Weights of a small mixture-of-experts language model, trained from scratch on English Wikipedia.
Size: 13 layers, width 256, 50.8M parameters.
Experts: 64 experts in each of 12 layers, 96 GELU neurons an expert, 4 picks a token, a softmax router, a shared expert of 128 neurons.
Training: a variant of SOAP for the experts, 343M tokens.
Below are experts of layer 8 (counted from 0) of a mixture-of-experts language model. Rows are named router (the router's row for the expert) and show model dimensions 0-255. Each number is 500 + 40 x the weight over its row's rms, rounded and kept within 0 to 999. Numbers have three digits each.
After each expert's rows: "raises" lists some tokens whose logits its average output raises strongly, later layers aside. This comes from a sample of Wikipedia text that the model never trained on.

# expert 28
router:497489521526560552529452429457493462498468494422499549517579453473524425485466599556474475418526493509488525551482501473523484424470503443484523533536498597500473445504498464509464491575513523436564531532534495462496476478515524432553588441485570473478540481494514452464514527491530527478457538538468467512515458480535533541408497484523511451518560473494460466509458385518597516491501480559603584507526518558531508519497513504471454464579519454490525481554516523562460480481581500531511543524401440497521572461500403501511531501550462462479482466459492490467501505519491512529466519501482432515497485511564536459537556426487483497542493530447473498568521536468471542463444554430513519522482483498543511410517481509473528453484508587523495509515455587505458529493505467
raises: "; ", ", ", "er"

# expert 57
router:558428524445554508524490527472529509531468537447552538487511468460517458520446522550527473447555533530456565583470453508525512485481459464553508488531489514572476512417412472523477531507452536505529550515550470440542467437540544458527505444542526469467574467450600495478529536457515530508517526530465431565472460526558519527469448447490493501498499444463450474546487459574547439452506508469532541517508508490462422545509510518489486461564428492489548446560559476473529504477574506506476519534435451515535542437514511542478526520533511488456549468458530518479465514531513516530451422503447450542426440565549585454573520430447504483577468530465459437508582550481518507529472541426526488464463510445547541494475484451495528547472504550564545461538502502522467456512512523
raises: "died ", "his ", "reported ", "made "

# expert 56
router:549466526478608517534505475470492526558429558458531552509527479518506474532434531571546475441538542569427539572517450491532514492473461495511556460569475509532446462419473468530482521514418544507541518502537455465574464460560575475546519471539538452417560466459595521450527504466516537491527500524469443563466496509547518539464408442513493509508539452446463488572473478539545452449477498476500497485520518478482467536521500535476478451553414509493551462617537464484561517485552527504451520526478451504536528479492503528471520492536550500464549460473527503502479546525533514503463411572449486566450437545538575466574535464469482469550486516475475444531531533457507458498483534468536508445475463433539562480485460448489527520515494542575486454520496506540485482502493548
raises: "the ", "a ", "am", "an "

# expert 7
router:491499522477516497534438459498488420504472530520534551473590493462529423497470507524542491462500528510461502520559456460503420492512456485455526484512388548520452487460455466569467490548472502424551527554554486424524497436545577438495471459532508464470541491441481492456504480503556577447494550518459479576487439506554542583472500478569585495580544453473473458497444494467533462408470462492526539529536530479466492521405533492511525462534475468476550469550499528482518472415533550496448515539481490455515580488545441517485535521517581417437592501467497536457553537522513529532475456495462477563461460498537510390530523495476447508508481541507493463512500522453513451504519523473506542537462492473512493513512445423544521518458569517543495494540485567557478491540521505
raises: "the ", "their ", "its ", "a ", "his ", "this "

# expert 19
router:557439523510547575505431485461504424486475535472487522508511454489532497482509556568507502429484541525417574476522511453534509423470437458491557454531489572543497437496463490514449529528443499520544532584539470477522517493553524510499539505487531455498551441518534499451507516526546508484459535529465470502513523485507528536442465513516558446474551527467480479524468454539525451419467432531563573569487520506478538547508505468451519515568483456402508429514482493524486465474545556521480523530454440529546549455482492559453523491500511481493450379484486554461490543506515589524503484535501474581455531492529494513539549495447470479521482547453440476541459565469544498418517550408518526482465435448505580426515455524431517479465490596500509488529449488573489533480530495
raises: ", ", "; ", "("

# expert 4
router:496447532496504510533477520490560495484476549517547525517479490444570487498495490509566469512496565530479499505526425503569484466445474482502515458525487552539461483446492430551470544533448546471552543529518509454570512483539533467480538501521572500418537465443600492462533546437579490532491554494423454533478478556550538537454481442543532436520552517487485473536463421528511481496370423542507514498475569473445450509493490514471522446531432503438489497509545492500531522496539539476396524561439468461536551485524476523458521521528581494440595432457518570445505504542558518495491433528414490552489473532494528455520514473473498462526504525488420468562502605482571450458482535482521500463455469479504499507463447459475517518492547517539502461474458487517510491580493530
raises: "a ", "an ", "the ", "dis"

# expert 13
router:530392516524523536535518506514489482497485518524503484505522457461561463542465486524537490489555591530455485546529455466499513489474464451492516473528450551539459482479469490506504591550465551510559542569589509497579468498555543499493557488519576487486546472460566471488543539397533468501491536486480476565494437513534489535467474471560550521555501481457467469572516437478525452415484494524553534570496537533451516480473565510506453453527477429466500486548548517467537528451563541509431500546504475518531553474578491554512514471516502468456561506475460549479449534547512534534471532506423440550459457447524548394573508466434479482505417549433483478561514556449530479441503512469487537462450474425547531469532450493467493551447498545535555439538493521529465526510504509
raises: "(", "of ", "/ ", "- ", "in ", "years "

# expert 24
router:509423510489547542518495492479513478462514505423533538434520435491538516508510554514543469459535535573519509514532469495533487461415460462572505517490448531514455445476496486508437567554467519532527552514562507456556503504525539478521543458501503479490507406463545433511536585473548522495502550508500483516457465546494552549495407478550539508460518454483422469582482474520528477462447491541562496552490545523439504517470517509479476475583514512482511467517535477516552575455524511509430501503488494457518542469596444535476524472491520441390510479483493560489520534512508529573469502439405512525437465488507586430501548506509473488556392547477512460513510546469505503467526560458481503486434445475516537372486411501483497486479497578489555436525530496533481492531518444
raises: "(", "in ", "| "

# expert 34
router:546457508494603544529462474467567525472461490443482496486537426512497491498512543551499479466540574513470472513548482473473476431472397441532502471528503569516476492457468443525526537533519508435569516552509443488507464432543523413509535452551543489425529483406463574498510482490502505461505503495436442529486486538555536521454480510483558445502566515485489455557478463498517506521472499530516522534547562531467524537462501539486500475526523476411552439529563507529540510449520556562477514508460441479563499440493522549477516551495506459515465400433497571445435467575583505604517491498498436498515499542523498480477513464496509421586500542475427454510493521484511423488566500479557533509457485478548532462445477512484467465502503582571561431511473526508494522483488517
raises: "est", "-", "ic", "ec", "es"

# expert 2
router:557457536441524487528449493427483468499425571498520564471474487396547493479463516539556438482535529550448567527471488513470465475468479491487508450562473467519453476442417463517497566518483522523552508557493516467567500471538590454529520506484539493487500475493581451512510537473563508507524540527465504537491475563550483530473459410471515512530526462507454409545490469492579471466469518512525555497536509503431477514445504567524509473545458476493540482520531490509491501412538521508442490513430426506534574458524506549478529517518525476509506464450510529508534520536551514516485436598456425556449407487532571481592517431473453442516495546459510448455536522492466457516483626420541546507494460447487513482526484445510498522511560549549522459515498560501499511519524532
raises: "the ", "also ", "or ", "so ", "in ", "both "

# expert 31
router:518469579468585571483507474477545509489453540468499536467509471514515491491501617523568460521562536527466521563556484460532466488428451491557512517550445532510432462463497458477445556524512549502554583529492523431525500479484496476503530411518565499481489449483525464477571543465475575496445540519487447469493554541484594514488418524534557499516582523424444426574474438490524450453492436521552517527489531557451494541512498508445462504599485505437485483499508460525501525492514528540516478494479451419551559465516506523483485478478529411422511417486524542483504515507521518561445456447460470521484491464490530458493506441536476435538465549515534467532515496429531504498500545467518497542444462497535531426425471508438550505510505532490527463540504491546493475491576453
raises: "H", ", ", "("

# expert 62
router:551498569491525555504514486419516480526477507457529561444516490507517482544433501478516471422551506526423542502558404486495481489476444476528505488545503538531411481452482483587455503477474570449517528523544515422534508482555527467526523500562531491446540491501552488414518538396509498492460530558450444598459479543587524531458471491494505500506538417527424504584498475542601471450499495506565505504534537507478492513444510549454456441566493498507551500518550539491504461489531501525457523468441413511570578462458488501489569519497436499469522485441541547437494520485561543482437480547494498520504442519547535437581535468499469441512483510496524471534537564480475469518538530445501515518492492422533525478522439473509556450468526524535515458501458503481514494556553544
raises: "(", "with ", "(\"", "in ", "| ", "and "

# expert 0
router:493432549446557495495490476463493475466366542492512498435533442461537442534474525517500470480506508527500533504539501437459483496460474495466531485499389552500472449465441494532493517540482503449524520510527474494517478520515555514441485448484495481465545474469521537464553491492549525430432527488477491495514446540573588554429551441543505503532534464462463480569440452469527472453425452509547525475551525516544533512464565505491531468567445431496524443569477494534578505477534521543423562541521499443536534513557426548497553517540564484480522477462540533433556515589514544488425469470456450573448454504476528442516563494537449496542474537538449463494516500487504507475492556491540529499524458453515473418472494503523511533504498567582551468583495546528498482531549459
raises: "her ", "the ", "to ", "in "

# expert 14
router:476449524447510544580480482446520530467456547524495498513512427487569441528464470524532504469485557538471527554526454437530503445496465475472463493535434574534433507457468514541507538562486489512512522557511456503554472486507513454502543494495565473471550468477568522455534556453573542431493538548407496546517444566516477512410509435548500452508498417476504461499463486529488488482515458494518513527517561508425476494466537537485465499516468496476525439514556500467543499448581534489430539471499494450524513474565511513405574570505557478493491448465558558428503517554572521542477503502424462565488469506572536483586510502430471498559479559423441511528541551472489477445458486432486513480501460458545566501508442501489527488471555522530526443535459568554486494531536516
raises: "which ", "and ", "then ", "a ", "but ", "as "

# expert 59
router:511463534424534534493432447506506494507464564468499531505502478451573425466491587610526505468562544531500535521544447540554445445446477487498520531489429519523497473467473489570502578507524517486506578519522483488572495460479511500521541471523490477497546411483523533398481499475601497406521507580474496556457470530497501559498516459488552511528510477461471455574454481562532426475493433592523531456537518521435482484508557551489441459542464476499526418538521512507552476476497533581542517498477443529488516521509423500489521543537574518457576498501547487407500521533497514514510515473476466510472518487509541492550521472435499502507510469509500503507439474488493489416503494473528483483440474507591519502462456400418550493500563515523573490528523577530489503479553485
raises: "= ", "in ", "made ", "by ", "of "

# expert 60
router:558465526478559476525459499460506513549454514432501548511543474479543483521434530551538462448531568571488546563489463527541488455449469456533557461591483521550436501467424484521467549504414537502528533493563445464562445469560566454504519460527511444440557474465584511474523547484513532521522520545469450559467497549561530530443419447490512485516522427463480460569452489547568463459475476497519527526532506480458420541481518521490492423568409496481550468552577469485560527475557531514459528517464447506557523444502507510455554493551504478460536460453509502522482525538542526506447438527465457545443417562553564447564538447446484483560501521489488444476561516471503485495488545453513522467458482460518536503465493473504522515476505552551528437523487517546503482503486521
raises: "and ", "or ", "| ", "that "

# expert 37
router:465472553456541530534479470491506503453383493473501493537517461454534429490446596507479504468489533539479503515545430448552502475466495443502515497540419511525442507488456472528431561508457572502527565526560490500542491465518519515580536487519501511420499497434564455486481573471547514518502501560440478552522438544504503551450470461503509496518562481515468511574474492520495423458492445532543482509491531559446481485447518514455444437512461451448528447559571496526523512506577466556432492522444507461538519469524518544439497544498539495437537509366562546490469493540588493512454516482469426543476520544585490483588525479453482461560452552489448494554489556475531483456519540485495478524436461415531555514481484500517516511465566536530497496512522539547472492489495511
raises: "In ", "He ", "This ", "After ", "The ", "On "

# expert 29
router:507479522475567524560438467442487510446488544531558503442536452465537476552452533534473467477547570516479533497491506446509502488469463485477545540552499572567445448460472454502519504524495498444500532563548424442522489485537535422507559478499538463489530455470558484447567493493523504438486566501443477534575471502510561561478436497510585516539576496471441469537497480471494441428506443509559577568516588560483539513484531480472480498538491437478547438535503454500492469447531565554546545582506407455502510479520453522501582513542482471495512442510527541490501562572560568528513473465500422577453504528579525505523513492470460401498520508441471454491447526464501481470499505433529549479477487482487537468512481458454528538468513541541501492566462517544478503544491483
raises: "(", "| ", ", ", ": ", "; ", "\n"